Weights of a small mixture-of-experts language model, trained from scratch on English Wikipedia.
Size: vocabulary 2165, 46.6M parameters.
Experts: 128 experts in each of 13 layers, 32 SwiGLU neurons an expert, 4 picks a token, a softmax router.
Training: a variant of SOAP for the experts, 4938 steps.
Below are experts of layer 4 (counted from 0) of a mixture-of-experts language model. Rows are named router (the router's row for the expert), gate (a neuron's input weights, with its number), up (a neuron's input weights, with its number) and show model dimensions 0-127. Each number is 128 + 24 x the weight over its row's rms, rounded and kept within 0 to 255.
After each expert's rows: a language model's description of what the expert responds to. This comes from a sample of Wikipedia text that the model never trained on.

# expert 17
router [ 72 121 157 142 131 132 126 142  94 101 179 136 157 121 126  82 144 117 126 123 108 136 141 141 146 133 125 136 133 124 160 122 174 143 115 174 133 140 139 120 150 128 119 103 140 155 104 147 141 134 109 126 120 163 125 116 127 123  97 127 128 101 138 162 184 107 129 107 146 126  98 119 105 147 134 138 132 165 117 104 125 101 128  91 118 121 127 150 117 131 139 139  86 147 130 103 102 123 144 115 126 178 120 113 148 139 125 110  85 168 127 152 126  63 142 148  73 127 122 122 134 153 127 112 115 121 141 184]
gate0 [182 105 176 145 165  90 150 124 129 124 129 106 103 113 108  98 126 108 128 108 159 105 132 129 137  95 138 196 123 136 155 106 195 136 132 101 151 148 103  98 124  99  97  75 159 122 140 109 116 127 101 128 119  96 132 184  88  98 151 141  81 112 131 159 134 122 161 144 137  88 154 124 127 174 139 129 134 116 121 133 101 107 105  86 155 169 128 169 117 145 131 134 143 132 127 147 144 157 127 161 114 145 110 109 146 146 130 139 135 116 113 162 143 123 101 112 138 130 132  84 133 111 141 119 125 106 144 134]
up0 [ 68 161  72 118  75 165 133 152 111 134 147 127 161 143 135 155 127 149 131 154  95 155 148 143 121 143 121  65 139 113  96 140  62 115 111 160 115 107 160 155 143 150 181 160 114 124 134 139 155 120 142 119 110 153 133  84 158 159  97 109 149 154 107  82 149 106 117 133 127 174  75 126 145 101 121 136 122 158 137 126 183 144 156 146 120  86 130  90 111 120 139 137 123 129 132  98 100  83 123 104 136 108 103 133 123 108 147 144 127 133 173  92  96 126 135 130 113 128 131 155 126 135 116 137 123 121 117 148]
It responds to: Section headings, line breaks. Wikipedia heading markers like == and ===, and line breaks ending paragraphs, headings or list items.

# expert 1
router [ 98 138  95 147 101 157 114 143 114  99 149 147 149 150 105 117 111 126 115 117 104 156 164 160 152 163 113 151 154 159 150 135 168 116 189 151 105 163 167 105 158 110 133 105 155 146  94 129 143 134  95 129 100 151 100 100  96  86 156 156 150 104 115 114 143 104 164  99 154  98 122 148 126 141 127 159 110 133 104 122 158 118 130 127 111 114 146 158 158 125 140 119 104 162 171  98 103 137 155 115 145 145 110 129 154  98 158 139 104 149 109 146 162  98 122 146 101  83  74 158 121 141 101 135 171  98 128 156]
gate0 [ 99 149  79 100 130 101 131 125 117 150 118 137 106 141 127 129 146  65 139 135 132 146 133 186 112 142 114 129 133 120 131 169 132 153  97 151 134 101 139 120 142 124 170 127 102 108 133 145 121 114 148 167 109 161 146  89 112 150 155 149 110 126 161 154 120 119 134 119 105 143  79 113 141 144 153 145  86 145 124 106 133 116 108  91 136  99  99 135  95 135 130 106 118 131 138 121 137 142  82 140 150 130 118 174 129  93 124 131 118 104 136 101  79 133 151 155 123 156 131 169 147 127 128 137 148 117 128 131]
up0 [116 146 157 120 131 140  97 130 118 117 121  84 129 132 128 121 113  74 150 131 123 148 114  84  97 159 122 119 114  77 147 117 165 146 120 159 153 116 165  84 123 153 105 124 119 141  95 138 157 123 129 147 139 145 115 137 157 131 138 146  88 127 141 130  94 116 139 175 123 141 101 153 147 119 119 155 165 151 132 101 143 158 105  97 133 142 126 124 121 129 160 101 105 134 106 126 141 133  81  90  70 114 101 140 153 121 159 125 138 106 115 143 165 142 130 120  89 140 165 141 101 135 168 163 140 120 107 131]
It responds to: Mixed mid-word pieces, with. Mid-word fragments inside names and words (pl-ott-ing, Rajsh-ah-i, Rodd-ick) plus the preposition with and sentence-final periods.

# expert 28
router [101 156 113 150  91 161 107 107 111  63 141 144 160 147  83 110 135  93 101 106 102 136 163 164 160 149 135 149 153 164 163 101 158 119 167 161 111 162 151  96 159 100 144 109 151 136 107 163 133 117  89 110 103 146 101  91  96  93 145 160 151 114 135 106 153 101 151 123 163 108 117 149 129 139 116 149 140 136  89 122 149 112 132 107 102 108 120 148 158 116 149 118 106 160 164 119 116 128 154 109 140 158  97 136 155 103 161 136 105 156 116 152 143  98 142 147 110 141  99 154 142 153 126 110 130  92 102 165]
gate0 [136 131 166 124 112 117 130 153  97 103 141 114  86 119 121 151 109 134 127 116 118 131 156 141 151 166 159  61 163 120 154 145 146 152 126 143 134  85 164 146 157  94 117 184 141 132 160 111  74 128  80 138 108  95 122  67 142 152 124 123 105 101 161 127 126 122 162 143  94 135 135 148 127 122  96 154 118 133 125  76 158 140  83 152 102 110  99 147 143 107 133  99 131 137 176 145 124 120 129 115 137 120 117 134 161  96 152 130 112 134  99 137 135 140 167 162 107 134 105 105 177 140 105 115 176  87 120 128]
up0 [ 75 158 125 127  96 120 160 113 110 123 170 117 127 129 110 103 138  73 164 121 141 125 131  95 118 145 131 114 125 126 141 165 154 149  95 131 124  77 120 137 135 163 139 123 172 136 138 145 109 133 138 165 142  85  93 170 124 128 156  80  96 154  97 139 154 115  86 100  89 124 127 145 162 144 126 111  92 156 161 118 106 104 116 120 166 145 127 142 144  82 100 103  96 150 141 105 119 139 134 112 150 117 108 128 106 165 182 146 133 133 134 109 154 129 148 141 162 151 177 164  97 123 137 143 103 167 154  72]
It responds to: Determiners and stem starts. Possessive and article words like its, their, his, an, plus capital-letter or stem pieces such as D-ict-ionary, Gr, war.

# expert 26
router [ 94 139 113 146  96 159 106 117 122 128 157 142 164 137 108 118 101 105  98 119 111 150 149 167 152 161 126 142 146 103 160 142 164  88 176 150 140 152 149 102 165 103 150 115 150 148 102 111 161 127  88 100 105 158 112 100  97 124 150 156 157  95 100 130 161  87 156 120 157 100 112 147 115 140 132 160  88 147 106 106 149 110 121 148 110 111 126 153 161 109 150 129  95 150 164 102 105 143 164 123 156 145  98 118 164 114 158 139  95 155 108 156 148  94 125 138 111 108  79 139 157 144 118 130 157 100 102 169]
gate0 [176  98 122 115 101 130 142 143 105 113 140 114 120 120 175 121  95 126 100 127 109 168 128 142 132 179 111 117 147 113 144 130 103  94 195 150 126 142 128 116 147 128 184 132 126 151 134 155 155 131 132 150 127  96 100  91 163 138 119  56  74 151 146 117 132 150 132 136 115 169 189 109 158 103 103 132 118 148 169 121 163 115 112 114 101 111 130 145 142 113  91  65 135 145 101 133 125  67 176 102  94 140 156 143 193 149  92 144 140 145 105 103 142 126 139 163 135 104 109 157 130 165 130 113 145 120 127 111]
up0 [ 87 113 118 128 171 123 117 113 150 146 131 131 121 128 118 140 173 145 152 127 100 173 125 163 152  94 117 106 152 135 136 110 141 141 103 117 110 142 126 152 161 102 178 121 113 114 117  94 104 146 126 130 123 142 169 112 173 142 128 167 156 141 152 122 127  91 143 117  98  88 140 106 143 161 119 151 156  99 146 144 180 134 106 119 111 129 154 142 151 128 117 115 141 165 139 159 169 126 151  90 127 123 121 159 108  85  74 137 127 131 107 111 147 109 109 148 112 119 140 111 141 154 148 160 112  82 127 157]
It responds to: Indefinite articles, numbers. The articles a and an, digits in statistics, "is/are", the piece artment in department, and bytes of Cyrillic or Arabic text.

# expert 15
router [ 89 139 132 153 100 156 109 123 105 112 146 143 153 148 122  95 100  88 110 124 102 159 153 165 162 150 105 168 148 131 164 161 163 143 164 159 111 158 166  99 143 100 150 103 163 137  92 143 159 157 103 122 109 155 107  97  96 127 154 153 160 116 137 113 161 105 145 119 162 120 110 149 144 162 151 166 126 156 114 111 161 100 137 114 108  97 140 157 152 124 141 115 109 160 163 113 108 132 161 115 148 141 112 134 154 118 154 150 105 146 127 143 152 101 124 143 101 136  78 157 126 140 126 112 141  89 111 164]
gate0 [140 152 150 134 154 171 143 101 157 156 138 115 111 132 161 128  97 144 137 100 152 131 152 179 107 139 130 165 107 152 120 152 153 113 168 145  99 179 121 118 111 141 154 137 140 115 119  96  89 142  63 129 156 123 146 170 113 115 131 129 156 164 115 147 138 154 153 123 137 104 106 124 104 118 120 156 153 134 160 121 104 120  71  86 132 121 132 166 126 134 140 145 109 173 153 111 117 101 106  87 170 146 132 152 127 142  88 131 158 154 135 124 116 133 133 152  86 148 140 119 112 153 148 107 125 103 116 159]
up0 [147 106 128  72 119 138 132 131  89 152 129 137 171 131  99 122 128 134 127 145 143 130 113 113 132  79 118 147 129 126 162 120 116 126 119 147 142  91 131 108 141 113 130 107 134 136 119  80 143 134  92 114 143  97 160  84 118  96 147 147 125 158 135 123 126 108  96  99 119  97 150 116  85 122 154 178 149 153 127 163 141  90 124  86 184 137 141 126 117 119 143  88 142 124 166 142 153 123 102 138 130  98 109 129 135 148 134 119  98 131 139 100 117 130 117 136 137 145 157 138 149 110 139 158  77 136 105 109]
It responds to: Colons and closing brackets. Colons after field labels in taxonomy boxes and lists (Class:, Source:), closing parentheses and brackets, and publisher-place colons in Russian citations.

# expert 21
router [103 158 155 146 104 150 103  97 118 114 151 146 152  97 130 101  96  95 113  92 106 150 164 158 155 142 131 148 125 143 164 101 151  96 136 143 101 164 152 110 159 115 138  96 146 164 109 151 160 151 102 104 111 142 127 109  80 104 121 135 136 102 131 105 144 103 143 109 141  87 105 144 115 151  97 147 127 154  90 136 151  97 134 132 116  96 116 147 174  97 150 130  95 160 169 109 112 139 163  94 163 149 107 141 157 105 167 147 102 143 105 140 142 107 157 153 104 133 111 138 123 173 123 133 172  97 102 161]
gate0 [ 88 109 154 130 198 114 126 113 123 112 125 114 140 137 130 126 134 131 116 100 144 147 192 136 118 145 104  83  91 129 111 127 103 149  93 107 128 139 119 127 155 153 118  99 119 126  93 145 109 123 121 125 136 118 157 170  85 176 129 151 180  90 107 125 155 149 121 168 101 113 103 107 126 123 128 140 131  80  81 134 115 104 124 123  94 117 105  88 140 169 122 117 143 145 132 181 137 169 116 135 132 122 133 143 164 143 115 135 144 106  89 149 127 104 130 181 100 155 134 105 144 124 144 130 166 117 118 137]
up0 [125 132 182 133  80  88 139 140 110 100 146 141  95 120 114 127 129 145 118 164 113 140 140  98 130 166 138 120 128 105 140 120 113 153 107 122 153 160 112  76 106 129 123 169 152 101 166 119 128 121 143 146 128 135  87 112 194 135 159 150  97 146 130 156 157 127 135 137 175 130 162 129 124 169 122 132 151 179 137 158 137 149 119 132 150 119 151 152 142 111 121  94  84  65 120  63 135  94 116 152  94 123 166 113 166  92 116  84 113 118 150  92 150 116 141 110 179 120 156 141 130 108 109 134 123 121 147 111]
It responds to: Early word-piece fragments. Second fragments inside words right after a capital or short onset, such as P-se-udo, C-ze-ch, A-th-letic; also some, several, many.

# expert 40
router [107 134 124 151 112 153  99 138 117 133 149 150 152 123 147 125 129 122 111 112  96 123 155 155 145 157 111 143 152 164 152  92 164  64 174 154 124 150 148 108 158 109 128 115 162 166  91 141 145 103  92 131  87 142  95 109  91 105 120 154 146  95 155 131 145 113 148 130 160  96  95 139 137 158 133 154 100 164  80  74 151 101 124 136  97 100 128 150 156 117 153 128 109 150 168  95 121 139 163  95 142 149 105 149 153  98 152 131 105 158 126 150 150 109 120 141 110 159  88 140 146 144 139 108 109  90 104 151]
gate0 [122 105 153  99 126 138 106 104 119 123  92 127 125 146 142 130  87 153 120 103  99 134 127 163 118 113 107 145 138 124 119 131 159 158 108 147 103 102 119 139 112 179 144 106 186 129 143 173 118 146 102 113  90 157 121 128 154 137  92 128 109 115 124  88 160 104 102 133 130 129  65  90 153 111 134 145 141 135 136 143 153 107 140  93 149 186 110  91 103 100 116  88 135 128 140 141 112 138 136 164 134 117  58 122 165 104 120 143 143 143 112 114 119 102 142 112 123 134 141 147 114 138 152 160 118 112  74  78]
up0 [121 146 114 133  98  91 179 149  86 125 126  86 178 123 132 168 134 153 169 164 110 111 126 126 115 156 103 148 139 146 156 151 129 134 120 159 159 171 170 160 119  97 108 145  65 127 161 125 135 130 141 161 143 147  93 118 122 139 148 102 141 134 159 132 121 141 144 110 111  99 126 119 131 131 125 107 126 127 143 112  91 109 148 154 142 122 155 152 172  99 151 121 136 128 139 130 124 121 119  92  92 130 121 127 119 151  51 106 122 170 121  96 164 104 126 175 154 135 125 117 117 125 114 115  84 119 143 102]
It responds to: Vowel-led name pieces. Inner pieces of place and person names after an initial capital, such as A-mer-ica, A-ce-vedo, O-ce-an, An-ch-orage.

# expert 19
router [ 91 150 102 125 106 153 105 128 113 109 144 157 154 126 128 118  95 117 110 111 113 168 161 163 155 156 102 148 143 150 154 134 154  86 174 151 127 155 157 105 160  97 144 109 158 146 104 117 154 115  96 114  99 147 105  91  89 129 131 143 158  99  98 124 149 109 153 112 160 110 142 142 105 143 117 152 133 133 103  96 143  98 119  97  96 107 110 159 156 136 138 126 102 164 159 119 102 140 156 121 161 152  95 117 163 102 166 144 117 152 104 166 146  91 127 143  97 115  82 132 124 144 129 126 150 101 114 162]
gate0 [124  97 161 143 133 142 138 161 120 115 162 112 125 141 127 112 128 123 103 113 148 133 153 125 101 112 148 119 117 122 148  91 166 141 110 134 129 129 157  89 117 119 154  99  89 112 143 174 122 102 117 146  86 139 132 112 131 137 102  73  90 128 149 104 149 109  78 139 118 146 140 122 155 123 173 167 171 166 148 124 123 105 118 151 129 121 137 148 154 108 112 140 162 195 107 119 112 121 163 158 103 142 141 149 163 136 125 141 177 133 126 123 162 147 114 131 138 106 156 112 107 115 135 117 147 135 131 100]
up0 [120 103 108 116 133 152 139 177 136 144 173 113 151 144 100 135 114  94 110 119 122 113 128 115  84 120 137 109 134 151 123 140 118 143 131 123 108  83 106 115 136 133 180 121 124 150 127 120 140 138 110 126 170 136  98 123 141 118 142 132 138 112 119 130 148 142  91 153 151 113 127 141 131 136 106 160  93 114 159 112 132  92  92 129 130 138 137  81 149 127 101  98 115 143 135 140 125 113 135 141 116 148 153  90 152 120 116 136 187 123 118 128 135 163 113 121 143 146 161 119 148 146  89 126 186 153 176 108]
It responds to: Nouns and verb stems. Word stems awaiting a suffix or object, especially help after a possessive (Thor's help, helped, helping), plus of, under, writ.